From a checkpoint of a small mixture-of-experts model trained on Wikipedia.
Size: 11 layers, vocabulary 32768.
Experts: 48 experts in each of 5 layers, 2 picks a token, a softmax router.
Training: a variant of Muon for the experts, 1147M tokens.
Below are experts of layer 3 (counted from 0) of a mixture-of-experts language model. Rows are named router (the router's row for the expert), up (a neuron's input weights, with its number) and show model dimensions 0-63. Each number is 128 + 32 x the weight over its row's rms, rounded and kept within 0 to 255. Numbers have three digits each.
Before each expert's rows: a language model's description of what the expert responds to. This comes from a sample of Wikipedia text that the model never trained on.

# expert 1
Kinship, role and part nouns. Nouns after the, a, his or 's that take "of", such as son, part, President, years, life, House.
router:083145053137151094113165138165123104016161101107069183093141115173055137144151141134135153126123115156144129125105183159138133099109140165130118117162082170162174127125100141106118045118169111
up0:147174155108095121181058108188154104083186115094144074120140117096107127157127103129164161059091056091133106154103122115119177042108107157141191140165108080103122113160105150141070168151177151

# expert 10
Possessives and modifiers. Possessive 's and apostrophes after names, plus adjectives and quantifiers before nouns, like men's, new, more, National, local, American.
router:132167094081090122120188102096139103143076119140116180130108151156080140140143108078140121088099080115087085076140180131174112076159106181133134146206127105178094104119128200048107104143202150
up0:110149182142122127192131096141112137171129115137136184090115190175091174121103154079147084203108053123143155149077159135181126116164119116157139086128168097103206136114137114104113119094090177

# expert 45
Ordinals and album words. Ordinal suffixes and words like th, st, first, second, third, and album in music-release contexts, such as 6th studio album.
router:157148160083134167107125156164105125118102181156120173120154145159130144146140162113119138105100073201108124134139143058128103125116129200171158099098157153106165206142085136077084099092141122
up0:176088138110126135080080125117116102072127187189104183092111124127071208137164140148136130210127093130166124139119162150150105141088092134122163211089169109140098200138075128164084122182131050

# expert 40
Line breaks. Newline tokens after headings, list items, table rows and sentence ends, especially before tables or new sections.
router:120150114128082115096146170116103128110082112143091191167085134130109128122138088100133207158113098159111142097084247135159115108116136124148133128094119203144108165173121103097113119174134133
up0:121145127189116144093154139164098126151148075193136082123199173095052093113132129130121162091063125123097096119161121152139127137142126154170181071085129125152222147125126071108072093087149119

# expert 19
Non-Latin bytes, symbols. Byte pieces of Thai, Korean, Sinhala and other non-Latin scripts, plus stray symbols, ✓, ↓, ?, and unit words such as mm and rpm.
router:151194166096139145113144164095103105083117118144088156100121157159082111120156080117120149107121133186099146071090174102120108111144133163138192111142116172092111161183150150120110079150144106
up0:140097129163088088160193167099161147089142138140088135150124131151123137095193130102160140091087131140143175139139086114139093149104073118150134099163074110135085088173138120169159114107092126

# expert 9
Prepositions and quantifiers. Function words opening a phrase, especially by, from and to in "founded by", "held from…to", plus two, between, only, including.
router:175128130120143144100152142086132124074072125069100101132039160134189128142129129117183102150104137139123206116121141136114136074152149155123138096072145112083101164132113141058137118157128046
up0:137125112127175088140209097122066155108181171157156136147142115135085106132113116119106160154128085098103124114109155188075096118117101160144126161071108103118155081094107178115106182201135150

# expert 12
Mid-word Latinate pieces. Short inner or final pieces of uncommon Latin-style words and species names, such as -a, -ic, -el, -ium in cetacean, oligozoospermia.
router:175149110098179147193197132117099118128120131055114146126036109154113105137129102073114145212114129126133109107111182124164118150128117122090184154134112148180185111183124108155152120140141138
up0:173068110156156180181140157136133166103100128153113116093141120133072145138134106084159148125132103130111104130102195151127151166146175135160126082121118119145119159153110112132123137197110123

# expert 18
Function words and verbs. Pronouns, auxiliaries and copulas in running narrative, like was, is, he, it, been, had, plus -ly completing adverbs like evidently.
router:178147086096136144068136087145121081175106133129120137120076176147088106137135158094153156126107095151119131099141198076138079095176145169105150140160109134118178095126090148133097127131131134
up0:130078064160120111141126150120185093127155076089116164096111124131102110134157129151127112120180142187105183109120123162128140121181064131148165154135080167070124165088097122089113130152150137

# expert 30
Name-internal word pieces. Middle and final pieces of foreign personal and place names in lists and rosters, like Mo-ar, Char-v-átová, Sol-inas, Urugu-ay.
router:091166183088106179112140143140098129075119202083142122175151138187048108112148079106130127151099112103076140151103134185158117050168153142105179097129163132135147161109139171104105106148116131
up0:090138188150121091203080142132111135129158121124148150124156125123121133113102169116146129171112121097174132172127095150146166126091151101158133071116133152099098149089145106128110111115120128

# expert 46
Sports and election careers. Nouns and months in sports and political biographies, like league appearances, career, season, Cup, loan, district, and dates like 6 November.
router:120138152083104151078137123159127113140123152081093151138132123125120085167120182098129161122142156181133113135096139085141099129150149113146123164099117143100178145186067152137136131198115084
up0:123114117088154114132074112061105123145127153143137190064111108156104150082176203103137102132123154156123105110155190174113080161087112146122151150129165125089233151167111114148109067128166093

# expert 24
Place nouns and sentence starts. Geographic head nouns following a name and sentence-initial words or articles, such as Coquimbo Region, Nampula Province, Valley, The.
router:135161140087120177022143138134114126088114135145069135148088153164091136138143111107147176156108105143109137094091148108150098096152124139138147102087126128150153167142112145121092097180165100
up0:111127145094201106151129169095065098160112156122138138124120176156150160133116117094136112131162119146106179082128184159133108141142158165130123132186161134101187100113149215164038102189151112

# expert 6
Abstract/person nouns after determiners. Nouns after the, a, or a possessive, naming attitudes, actions or people, like preference, concern, argument, actress, attempts, friend.
router:130164121104130148119173146150113096098095118142057135145118149151094067143157086083158140142099091189108112108088173069095113144114128150146136086117103141133153145146121134134108058189155079
up0:153119163106114154153106141102138121089166122078114069142092151133099146142131133158193132145138112224139122141107094068165188140101141160128146105170132204148127131143160189087139072120098084

# expert 15
Action verbs, particles. Verbs and verb pieces after a subject or to, in narrative prose, plus the prepositions at and on: wrote, took, got, on, dem-olish.
router:089172148056116224105117148142110063122112102117127126175164133168069140187138137128199130129133108176127135101121091097120074095128075209091152144140130115098136163135100102127100082132158076
up0:151127136129169088099154228128123112103054109119148156140133156117114082121084108140107130141136084114167152005091132164120102157183209174141150090100113118112109134160116070120105156081093152

# expert 25
Abstract and topic nouns. Common nouns after the or a in technical or descriptive prose, such as film, system, species, development, data, research.
router:108124105093109085115195122184125070119091084129092130157127123134134153190139127086107117186134093141103108134114166133093137103110089221158127086148043176158142147121124093113149046165189112
up0:121154153141122170080168113124090109168121145141144102121192146111112139131212178079107086132106121066119127147148123161140112118120094142144145103156133107160129168155163055120157159175098080

# expert 26
Participles and predicate adjectives. Past participles and adjectives after forms of be, like is dedicated, is visible, well known, located, reported, similar.
router:099219168084081156119216187089134081109066105115137136164121126130112097204152168097141101185110153174107119080109131064086083128150139218136117164122080112113128127123153122122143050116164130
up0:081149138149142152153165123116072114140130120112202103117109088135181053150169145149198125151200096134134119089152088131137207153099100112119126100171151141127123117165092148157119109127213188

# expert 47
Capital letter fragments. Single capital letters or short word starts in abbreviations, initials and split foreign names: Zhè, ACC, SSS, Ed-el, Ay-iyem.
router:127144102152132210099133136094076109106112161165105129105131165119121127078133108121110134137122100172061110126091137162054146090122120137158203101121128097099143141155091148102158116101105129
up0:120143154147086096131124169144151157144128098119084154099135128117137132122144126188131128165048113186166104110110197118081148087087166183098164189117069121133103153165151084153139119154119087

# expert 2
Institution and occupation nouns. Nouns and noun-final suffixes naming organizations, fields, roles and units, often military, like brigades, laboratory, police, Artillery, ologist.
router:123171159054185174077139144078148121123087141135078175092138147173109158156158134115137132185102127105097122097103146088103146083148047168094124085116119200206194134164063090088133089097144119
up0:148121180135099074118110151197085146105103098147087157060163141154182127164115088091163161167196129084122101137123133125126175087130186132126108136100136112140133198156092225147137080139099160

# expert 7
Articles and determiners. Articles and possessive determiners opening a noun phrase, usually after a preposition or at an article's start: the, a, The, his, their.
router:160170173121143143147180129074106096134091129097123117104100154148142097151137133092181114105112095144065199098097189112097073156107148148125127084124081114108146132126085238115113142104170112
up0:081102120129121168135169111225145103196136096091164160098146092194137113065134148104151167165100137222184173106117145132139134140061097107101046095130195160126106128129093122129063064164089058

# expert 31
Digits in numbers. Digit tokens inside numbers in statistics, tables, dates and measurements, often before a pipe, %, ° or comma: 47,160, 3469, 19:00.
router:095146124087108181102181145131085085122116178146081107131063153120123124107157142110191109090071099157112103109084128163095153115161133173074148119134063104141114161169094146078117130107166129
up0:183117104154115132190072136139109138115145151174211139075160139116099146106108107141060178104145133152092121162098132117112115132103145112214178061137119157109162148092099149122096106137116104

# expert 27
Coordinating conjunctions. Conjunctions and commas joining words or clauses in lists and sentences: and, or, but, &, however, though.
router:168181074098124168073118186068138080128117086169112137171146173139118072125118073092135168099091120157095113080139160132145099087156130148081130070100071118164102125125129158170096100120090134
up0:155124155202137162095162160180159104117129092094122199100112142164124119068149130102159119168128101133116061144121117142181114138121150133162110175133151127137115159194039100119108108125125125

# expert 42
Dashes and brackets. Opening parentheses, en dashes, slashes and hyphens next to numbers, as in season ranges 2019–20, scores 6–2, and "(1956)".
router:199146110097197139152174114153118103148098124159092117133098144122097136109129138121201167147116119157114100135105145078124110115158130172148121106124116123088150147162137177122122120198105091
up0:174181099129065141136128112087124127117105079155130114079157154150170103152156080195140118161109132144123116136121120115085138108063127115155182155156132123153102144086066111084134103129198113

# expert 35
Clause connectors, time phrases. Relative and subordinating words beginning clauses, such as that, which, who, when, while, until; also time in At this time.
router:166127096109122200156120140206134129086113149147114146131136167152088145181169148116137180086102089166134116143069130169145123093137132109167155100169025129146091117131058114131090129102186060
up0:119110192151081127137144125177116108151117062122112142140082110079180122133107149147096078148090115150085128107113158139105238129141146198099127110141117150107167037114103165126169091083127194

# expert 14
Commas. Commas, including those fused with brackets or quotes, after places, names, dates and clauses, like "Naugatuck, Connecticut" and "March 29, 1985".
router:146136105120161134115138151108148132122087151097120157133136124111105161106160089087149194076128036120070121107004103047118107137171160139125134135162115134153175148151138141079037102144141099
up0:141157138154204111159139144178142167129124087154127154160077152161132090122143096109077122159080152112153047088178121110117145075131132164119104157139117123125094171150136091121090144084066137

# expert 20
Proper-name first words. First words of multiword proper names and titles after the or of, such as United Kingdom, New York, Cardiff West, Famous Five.
router:100159102097146131111121089163117128086084140147113161153156149134095166150138105130134085134120101144136131087110157128121104038144148187125141106041136107144122182102061159081122051155132135
up0:172112129142127153113081104154165097100128135075142118126130145103126046136152092151141207084115178129186123144141122158105124124100101179122140133149132169109142122120125159123108117119123124

# expert 4
Table headers and athlete names. Table column headers and given names after country codes in sports and election tables, such as Candidate, Team, NED Wesley.
router:135168123113114154055142135134095115116088160147066149098118138141118131087136117089131154151136152147105153141104118065171124178181163147132122146077140083118188152183101166139132090170105096
up0:097111147131114152166145120140106094141136126109086096128116118154120133082149128126085117164147043126108146191151123145143181170100191121098121124132168149144122200152140124156127159119153129

# expert 0
Numbers in dates and scores. Single digits and small numbers in dates, sports results and table cells, such as May 1, 4–1, 7 February.
router:143143105116131130100155123158105125077074127094116161164145131115142109112153141114165186170099140115121122092101143138147115091178089142114160096078131140149148147163056191152106107208127089
up0:121086089197143128104106127114086077141150141150197108155123135121109087101156098120114119123142100139121146161085153119130130156105114120125167168130111087162118193086080087114136132089146141

# expert 44
Hyphens and list bullets. Hyphens starting infobox or list lines and hyphens joining compound words, such as - Country:, Al-Salihiyah, semi-final.
router:106134133134194147173109121131129125125132138171125138169100137139143137077161115103148099106084087178111128108100155089133087153110095131061148097060108141124118150179108159131096063159174143
up0:107123114133149107153132163094125091144101093110075100068113104146149139118134113077136139084143114144213083121134106152152158123071184127134139128103078147116150109192145176070137079141173121

# expert 29
Years and nationalities. Four-digit years in dates, lists and tables, such as 2013 or 1936, plus country names and adjectives like American, British, Kingdom.
router:115109065107121131182160122112100129143104126098101154113110150105093110179130167115154163120097122171151149127071152116142150156151108133161161081135139189116140159215135154162134104110112125
up0:082193162188135194141073141174087186131116110203156089180139186136158090156102097161089150139149118184103100115130102111128135094201149153144115077146167197126111128112156115130130152112129107

# expert 36
Infobox fields and coordinates. Coordinate symbols, equals signs, units and infobox field names in geography, astronomy and taxonomy entries, such as °, ′, km, Surface area.
router:187170145135148125125157134117127112035141110163121151123139162102109155128149111122117181157096163147095119100115150120181113178160131130137135124057096133136108211118180142127101073154157105
up0:157133066080146152124117126132171121107154106125077169144112124110124083178149139154122149184113172110115107118073128140096112174130073109137121122157083135102123141114143134148128079085150117

# expert 41
Coordinates and title markers. The = opening article titles, degree, minute and second symbols in coordinates, invisible BOM marks, and infobox labels such as Website.
router:113188154117128149065152149033119102136140088121083144145103170157136050101149102081148182176095131168128098112085113123097112131180140134111125104139154138145115166148179134120075088131138154
up0:165102135145106140119169163194143126129162128090166114073158176162132129129151103132088143085130116095109159147127109135181119113142196104152105147144129164111149129099194132137124177103142125

# expert 34
Quotes, plural s, numerals. Quotation marks around song and album titles, word-final s or es pieces, and Roman numerals like I, II, XIV after regnal names.
router:125120111127207112115139142172124123130101138150070190195155178146113159176125082085144148159139094170112145114116125150143171105121142240075134113041168136194090134136150134085122115141182072
up0:110123103105064132128155144136022098137129100135147107153167130124132178107114105159108121166152133123248118153155111162016114198145195148151144165098112120121129117117172131139125093162093137

# expert 11
Temporal/locative prepositions. The preposition in and similar words introducing times or places, such as months and centuries; also During, Throughout and === heading markers.
router:129118140112123158036143182159152119103123101152093191107098153161135107141096168136173146157095157091126173107081206104156114106098112180094132117136112134088098112153065106147135139143114107
up0:070105176140084133124090156111110133129128080140133147064055146141090130157102110136057095162159161126155114127126183164138094146080107136103173117128152156099078089185080121081117140133148049

# expert 23
Personal and place names. First names, surnames and place names, often after a comma, New or by: John, York, Louis, Washington, Luzon.
router:120119156059116186117174148099129158126122116155094158120088138178128166133154140113155146146141110174119108124143150134127135089128128213132154086092129190145128136155126102176099106126178093
up0:121130061137084096126105117098071121074153055169163169112166113150107198122143141152124116122144177138131110099101111109168197147118158133138167159128156130112112139118179098071101103098190153

# expert 16
Word-initial fragments and LaTeX. Early pieces of words split after their first letter, plus LaTeX commands and superscripts, such as h-arl-ots, f-rost, \frac, ^{.
router:130174132119056126126216144112106101127100095175098140098099145151101062169131075060076142134106163136102112094102149114102096129135105135142138100085056124152159148103165125104117077113134113
up0:127172041102114070134121101127125145097083174217117159166120124158161070200083141140151126134141136156156092108151154115171112140146159135140137177134151074094125159101184153133112092156156098

# expert 8
Surname and name endings. Final word pieces of surnames, foreign names and taxon names, such as -sson, -ova, -mann, -ensis, plus Records, Creek.
router:162160196113147172143135127108133120109094121108089161113102123150086125121147080087116154127125117223111145105116147166127095113135125113149141097127119153134160143178124137095108094131171113
up0:123132158104165122138116164045160119147160114095146140064094180145113189143076126142174141155111185168115161131185128202119115157142111072068161109161139191110079082156166123099145103146138161

# expert 28
Country codes and capital abbreviations. Three-letter country codes in sports lists and short capitalised abbreviations or name starts, such as RUS, NOR, JPN, MK-7.
router:128164101090160144119137151114082117113102194168073170139111155151102060078161086098107137154110112195113110097062159125103090092139132134136138120106115113072133154162134125104099086149112097
up0:124184119132174171100155118152151107088120128150088112176122162162105085151149132177181142135143125081100122067147114138148094238106079116098111130118102183168131127165198100114141134138053107

# expert 38
Word-initial capital pieces. First letters or pieces of names and rare words, often a single capital like T, K, Sh, and initials in citations, such as R., F.
router:130164055100177137134169166141102120139114134134104205129089162147116130146123165103091202145130142117097119120119147093125101126158125158113137095097071097154207102139084136164095105096107139
up0:150157193092124166146129103061100151095121187115128142123147056156116149120140121054127108155122131113076163063119222167090122070129114074088117116097130175078118096152123104102105203113155113